python train.py --d_expert=96 --routed_scale=1.0 --balance_bias=false --init_std_router=0.00687 --vocab_size=21255 --tie_embeddings=false --seq_len=512 --steps=4686
Below are experts of layer 3 (counted from 0) of a mixture-of-experts language model. Rows are named router (the router's row for the expert), gate (a neuron's input weights, with its number), up (a neuron's input weights, with its number) and show model dimensions 0-191. Each number is 128 + 24 x the weight over its row's rms, rounded and kept within 0 to 255. Numbers have three digits each.
After each expert's rows: a language model's description of what the expert responds to. This comes from a sample of Wikipedia text that the model never trained on.

# expert 20
router:141081153140129112131110130138119214108095170121154119108114106106105108113120071128134132154140121089092116153150139140127151116121095149185118125114066145121145142147146108108128133156111135117116088123148167140118125146121111116125123138135108145105130146120121145101108105149105149129111129132128135155161106060108138137139114123101080109178122142137154133123123134157192111127127111106125114112147096152119115121101139153139086106131109123128164152119089147151106132125170135104133132153113149139109140090108159095156137129114058121178106108158161138180149186124144142095
gate0:166074146119133128162106125111113111123111153136115133144125088131097139187127130126149107079128111039096130079132124145075126147135128125127156130129128106145144145135162138130118143145116105105126108106122148164122124161124114151165124102159140109103165108173133140133128138133096110171167098103122124088150107151150132110128162148100100135141098123164124105098136143122174120159166119117169092154163115153128129137071130148140128148095143137136145112069127134112145151080121106140138118137169145141115122109104139086140075141121131100113117130153162132131136172128157087092
up0:095170118147103132106173146136106138153153075113147110118122148139171112088099168144091152174129155192155147154160122109153136131116114151109114140113150114100109094130124131131149167105151125182099166153104164121124131081125133121100110144105119142140103136111144120133152140146149146120109159147107134163104136112101107133133107079183150116064134160107132154144131098135083114126125121142121134096105140078101149105146138108141119136155128161146102122155120136162116099190131111152122122140109120119146109159133126151077173114135125129134153149134108115116100103150111172165
Description: Last digit of four-digit years in dates, ranges and tables (2022, 1984/85, 1983–1988), plus century, era, –present, respectively.

# expert 0
router:131100136119093108171117125150098129136104166145105128110140124140128140099121086139150170169130123114085086151154149180120124130147149139163125121124164168103079099105109140102146146099184139156072120151145141139158106157111127174110119146119107150154119133125091122157155146106101115136147144156163172161129123125094131135127139191126087123124106124161140128144125114137128140096117164154143122128138132146128138094084106149084131147098140115141106106069081151183140093142141136108104111120152142144085113117107157133106143078145116129158099133134150120139153154104119144113
gate3:103143161129119109164105150158094140086099195108102132111087138118177104135165082133105140154111153091162135112179158147160141119120127157122098122137152119107096131145114130147094115122127127173129121192142116134142115109100133165146142123155123130103096114144101085145111129078115098164096163133140188153125127135057153137109158122141119119080115119141097136145123113117146126102135127147099134097108136098170124164076132127151125099148135125129147085103134146162116111130113118170164128117096138138101114123135139124114143134102108140106124101130120113167149125100123083143
up3:125101148159134087134117103106111117131116133089132126160116097097158147159171110175122183129087131111143108118125077097136159119141136135127134109094151111127083087131112090146102090138079095156130131153126094137122132155128140177163163191153138145103103109141153153107141115076090085113123159113138158141131117157134129117166117096148103142097117118156128127104143089165148092117121134154112150117135123111118148117100116144116097141127125144118106100116121104124099126086156174147122158131118184137121119143129116113148158124141126206140140123101103144166130141152111144149
Description: Semicolons, colons, dashes, commas and closing parentheses separating list items, credits and taxonomy lines, such as ); in award lists and Order: in classifications.

# expert 43
router:148109145096134092156114120134116152143117151143103138113104114151130139102138084129166162175115125124087147156125146139097112122116125151162134128146105145108145131127117138112141123137154136113106085131139149131108104185118141142147143142119152143063102138096103145154144168119121103134139146136170096191140145054125120143133136109138121134113097138155135130142142115150121085135153105141071076145151115168107121062088117144071133154124100091136144122113129109140100143098140116130169123117085120131132123134094149143134127126134141162171107122119138149206145166138143159144
gate1:176141129110135111150158109057136150135170096153112154121131136121125109128134145151121176132120123084153088138120112120121137120098104120116145133140149187122098130096134156086080107110130152176121155144126129101124106139144100123132120087139107098133168074115110076118142138126133154153079117130108124109126146119094153139163122145105143148144165146105075173150159128133083082121111160153154144155126133148127143148103150130150111129111129158129117158131152188142104125127135120148185118104148148097156120153072153123114125125126148137115098165107108092110156115125119102103
up1:118105150175120154110089134148119136091097134114156160133129117118130140160126105113140057072159136138114157105136126150132109139141146127166114147119087082133136141120093092128138157123110083135131109134113107126108202155103187142136121149109157152157125178139140158137130117097097126083151125129111108146148107137177110133118133115147091138143086087169133162108118164127131134149111075138112119117148097109126122125132114146117105148106113163100139073124132120093132121124133162113077174163121121165118152148140104131135122148134113105120174104127125158103111138140175133150
Description: Periods and other closing marks ending sentences, including )., "., !, ?, ..., plus decimal points inside numbers.

# expert 18
router:149117148107111096144112099132080128171110152148140118119119115133142129112149087125140161147147126104093159136139136118133100094108077142151090093110121124126109107173149135093130156116156122127110131119159175122116084130073117145086138151161107129101126110124125127156124115120092135171145137121137166185137111083103150165164114152103085108096113080140092118112118108149153096129157137124104114136150101140105163084108128113151119114130104157101170178103099128145131123135133138133156143162166156117124112097094177153132162159140101133152094131142109087143158149113146149118
gate3:092100149087120070144128136139139114121150129123134125128136168124173081092135112161097139153143128121146155168151126105138134118124101103091115129084114125122170165110164115144115130124132050113112087114158103114079109138076158125133159134099152137141138134124152144129095141162105114176109095103153148136154148107086128186127138112133116142122124129130121120147118145098152111157154155171136150115137133140099130109135128099157190114078112162087153151114112147112126102121139120135177120136133158139101107135122151148179129157117127128162119131125128082159164102118127112161
up3:075126152089158102179138133123128130118161123128133151125122146111172093117143094131086127158125111106144153109171160101137133101128084138124138142121123117126154165112172141134156148131138081105116119146162131127095129155095174128131176133112124118137176118111155156091093166140093111156116122087130138155147152090091110167167126070142098172142102141112117139146153142109177105111125116151181113103117102130114160109150113130149175113132120137085167141133100151132103098103107107129137081137107131164133110128101111126134139122111136101128144138124091125127122120069128101146
Description: Capitalized first words of place or organization names after the, such as United States, New York, World War, North, National.

# expert 45
router:157101148114119138148104085128106162134129148145111129097132128147146142120116081116152168154153138155082101154207136141135098130143063134131072121094108129107142101109108153103177132102094130152116110189143175140134104124111119142116130149117074141126131134091131145159101146122089169142090107170162125141119120106110151143131123168121104088127084120139124176115110152138119128160139144147105114121143132162127118118090122154064088135102112146122161149125132121134139115105140135170121121175118130147083124115109142137085144134155123114148124126157112160150150126149138125125
gate0:086120153085123118145106121172127125077137118080142195094124122172114135122123138126130177147152167113129129116129084111152130149156101113149147168108173131150122140139094127132153156126129160117145114122152145100126117115100135125129076167147165153166151120123163141143122116154185131149125095081109115129130145145093127139163130100109153147127104148137136162149107132125138102086090141116109166133161128141134170143147152081133075104130135143088142160077149131106080119112081108104120102150117122132125134133099104107141096112120112110141128142119123138108182129106092109127
up0:120136110111141125148124110108135108175144147153089099154154137079108095135162151123116100110147082129126127112117176160146134109119180135132105070165132132116162103129142145077095080144119130187106125131090126141110138153157126142126129102100129142077122130145099106105152146110087153163129154147150125137161123145172128100120097171137125118125146109126105103139167085115108118112162113136134138101088142111097098164111075162120150121134089121166143099143126156141177121133141183130122130114105128120141105155175132136110115172126149136136114127153141123105099156173123118131
Description: First digit of a number, mostly 2 through 9, in stats tables, durations and years, as in 26 points, 25 days, 2023.

# expert 62
router:149097164141122141130128099144052169147130105123158117096113111100123126130128131140162157186113128144124138163122103146138123095146118167153106143109125112128122098116080126114125154140129148159100098137151174152152103152104124137137131124149178114141113118130140154120090131136100137125126130151134112146127114108109145154125169148099127120107128133118098135085125149199150101139117160139080117113160085132115134090097125135153107123105118120149131144106089130160135165118136128143159126186144135098092089117119173140080167170101121146161117106173125135147126198129146146106
gate1:093125120158130105171132174173105130109096099123074163111145181126098132116155139121153144136168158109150131131093113128139112172172111158150164080152095146131097159128100073101146161165143130131115159141107142115135104140117133142105128115161162114157137109128081110141143097084165099137101084111145106109169109098163132179152101091118110168119122145097157138117154117129124163109104122145150138168112090097081122128118114117137110103111124123103133139118101113096121162152133108127126113138161103117135082132126127125098120137106113100076128132144129118105115133118109149113
up1:117156093179121152145141145155111138107150143145115119073147139114084141133133139125132141154162118137150132088127124171119169144162113163097163104139102158107139148138064106097176148167156145120132156149104155148116098153130135103115104106184115141133151125096108153117106111120149125162091116141138096111164133120137125182122080121117147133134076142133126137114143161114137131071106171128145139168116098096104132147083101126144107098110133110102093150137099109093102139129160108159107076132141123126114086168125119131099129107112115146083107132150117118125105148123113162126
Description: Second and third digits of years after 1 or 19/20, such as 1947, 1980, 2009, in bios, timelines and taxonomic citations.

# expert 44
router:143111132108088119132106129144120143141117131134162105099065122120129114082137080107120159136118107109096122147159123174139116119136089157131122098082093146131124113139151087070133140129142147132135114108142147151140096174084120135098155115105128128146098126150128113125107134122112138169106128132134111198166117127126120157134191123114114130114119128156122128101133117153132108069096086154142127146119092134140150106073099147091114147144131133135201151114104134139171106163150133118143114167151153150123139088086168143138162132175123102129107149131132104155139127163153121126
gate0:094078120095104091165165100084135121127143134116127090154137116112114152134127134178136134136113134131146086110131067113097144111148099102148143103151117071130158136103132119164112148135117144081084138154134140079121099157113108090124156113090110104138158149165088109144104146139140159149137106117117152139168115155101115172147129173141135110070163117155130141090167146147181141175151109116134138084128117144118124080115111137134176140136153142123154106157167135127144111093146124114119169136124163136109138122119134127134110146124141122119119123088133119137141174111097135122
up0:145095118119084149157129105133122108133105144141172129131118109130116126091116136137116147095112130140141127126144124118084128126091122118119184139111155128112179154137112081121145132129121104119089134155110134146112100094120104144114173138166080119116120085147133116124126127153138135125128108152144088132141118156098141108166142133117100108143093146169124090125172156105147121156123131152154129103118129124104161078143123137106149123200170119137126131161106133101162099122156150093103148134089166126096056110125170111124137153165105054126145163122159147130103123104153153162
Description: Names of cities, countries, states and counties, often after a comma or a first part (New York, London, Gloucestershire, Japan).

# expert 35
router:168097144098119091170143129153086203125103143149111131095088103112131123115155078116152167173161112140088130146143133133125096113121101144168098133111109133085113113161122128102113139109151136147087120116168158128122110135120142126110115136114105138083123106115105157156115146109106150128149146160130136136137132110128131175117122163080106084113098126159138144153154162181139090113150104143124087116150114155136147085102137144107102098134081118158149134111106141131141136125150112103142121160102146137104084117113157144131170141152116120168089147141133108161130133134154175096
gate2:179076130132129112165163122126096133076140137140116090149093108107094132076123088138116172146141126124141131177149123156120126136135090094111138155099152095121158143120130116118111116142078113144089151125118102131138156150140130155134139101139129157102108126187120109167104180072148115118149132150099087131106136102094113138156116133094103112136117146124173172151102111136149122135133115129171079106126198105158171113131130131127146100093151128167096114135092122151153133132116118155134139122134166132145098123110166154109153099156128114134096154105132124141124106110117107128
up2:179093109127105106122161098140124094057127102104159120121118134091130162082100119132120124146119138146118123177146123171146149150114109117120124152119146117159141152107133115151127125144087102175109152113091117125116145114119107188136127102173136132108088130153136130138108162109148126093141145123126093145093128097080132137150128150103115117130135136093183179118088127157129117144166108133159084146127182128167148152135128166139111128087172143180099099166122108157137108133106115180143178107107124104158105134139163138117143113146126133103122119121116142141145124138117114144
Description: The 0 or 9 right after the leading digit of a year, as in 2010, 2020, 1970, 1982; occasionally "that" or "the".

# expert 31
router:154106158103137079168141112165079179143086161147105126092102096134126131099156091108162160180165124146079134147157120141136107105129102153161107117105113129102112113146117121110126144119142145166099109135170169117123120134111135119104133125129107132091128117106108131163126136118098125121139133159146152153152130099116141161126136165090108091106101122167109120117142137163158097109154098129114096125135104154143133086080123151095084102144085116147153148104100127155122120123163125101139133148093154133095103114120166149141154151126091136158093120150115139170146156158159158099
gate0:172121146132122097143061105129116162113104113124113115174127093076132112145128160120134122114128122129122148154161108121172118150111086152121127129123102141165111106104084139136153129103175093134157143121140138145118159098142120137133144080113114132167135112151103108127118150092106118126177121154153127117120133132152135194054127147112109141112113125098112132111109116134121123125107106140136102165160139116080082159115156142169156094109114109094115145121126138135104086145111155157171147159189116103118111079133155116151134132162116088165145145092149140130147136142139110103
up0:133142123154136112130134136122101154131110113097113128140108114136095141136130111125154149087148154096121175075118112151126151147159144136103127139105147140117076113112102087099093158161105135165148138105131085128124154110118159095178122190116106110115158105142130147136156099133139153073130168150150124106120123145113120132144127123125135146128096086153124122129117166151117127082133108151154125118121137177168117134149122132119146137197116121153083104145139096152084119088117099093139168102104127092083116085113124101156163123092133107110118150168138110088113150153139113166
Description: Foreign name particles like de, von, et, di, along with the, of, digits and section markers (==) after line breaks.

# expert 61
router:160078114103120108151127117131124168140102131129141127123120144139137120118132120130129173150181108097118123140174084153138092128135111141108100120108124139119115073136131111055135199130178115182121116129141127170147112186111142114110148117115127118129140137147141107130133160167100121111145126089128161127151095107113145137141159118116126102117093125147166158109101117153137085109114145132162115146134073157108154136109117106107120092169101128140150155100118154134154166138131112146165093121146154079110100116100158162107173112090128122160106088128125111149135124101129158130
gate0:151182109089139083136164131136150088094135084115119113129133126138130130147121096129136187127141158077118131170135131150140065130115140122157145098126147123194127139156156152143090095132121147150072109128111150146140094114133121089129143129131160139097125154098137070162126085146099118120146125133162178155164116107132090145137120130109141124144166140110138083131117103142166093119171132155139149130115132119130163123155099130164124114146137153170089137067119147140135123131133117105139170120141133087071149138124124101152148097136155120136133144155122140141123131136117093122
up0:171174106147129149127172155146132148142143097127138123133127131122117101152165147114133177129123149106123153104138116111076100126088164152151140119134165136136169151087123112102094118095172138159123090114126127197105134105152099084117135127132140154103147109143117092150133116136141155080064162145162144131133107096128079128131136103126169159149142079093119084148108129142111123109130148152110102111071130119110176149114132126164101114128139122167119102105090113137139129147171138117161125112155129080134132150157118134150158098138106139125133158131092142109110134127114100121
Description: Past participles after was, is or been in passive constructions, such as known, selected, transferred, released, located.

# expert 55
router:174100149137128125170098136113128143131118156190178105139117082119119145088154112138124165147167150130120104173176101137155125110112096151136097095104117142100077101137132172095144158145131107164119134155172130160148097152158138146131126122088112144104144125108111082114114139138103134140136118117130134151142113079132174140114166114137095082102100152154173158135115107159119121145113159133108107118165151156135124114099125123087139091112138109141181154114110151137140134111130095167133166163148115108110101111086133135130103107112107100137109116136095143161113106099134111118
gate0:159118117114102167148128186118132133138150128107092142095094121124116145119141150147086110108100123158117107135100116114102095129146081125097156102146132135114104083146117103147120143113126148132142151087117132114145143087133146188134113157088119129113134104116129132136136158129079172149141115159145175156133137117108151092133151129203101095104177136112157130144138129126152153115131153171143119099130115118140127165154122078114160132129143104117142154156102133165132110141121092124150145152092152142098157180112143112119178097149115120178141106119138100104090120093153103092
up0:157118092103149162079111194132158183121146137121103113115103134132139112085121149127145135111124113111139145172097173123094094158108117181135119132085098099153135135110141160124141138153092105115127148106121148107148125133139155120129146123109144146084126120103125129119090118132131159132143108140136148128161124136139126098136166128150072116122090115154112119135067111102123142119101136145092184123093122117106141091127143119119120139071141105145134115114093083144118115172129106148145115103109159181141158178150113159132167074156100099101109133144125126108085134143123132108
Description: Active verbs and gerunds taking an object, plus prepositions like with, to, between, e.g. took, restoring, defend, observed.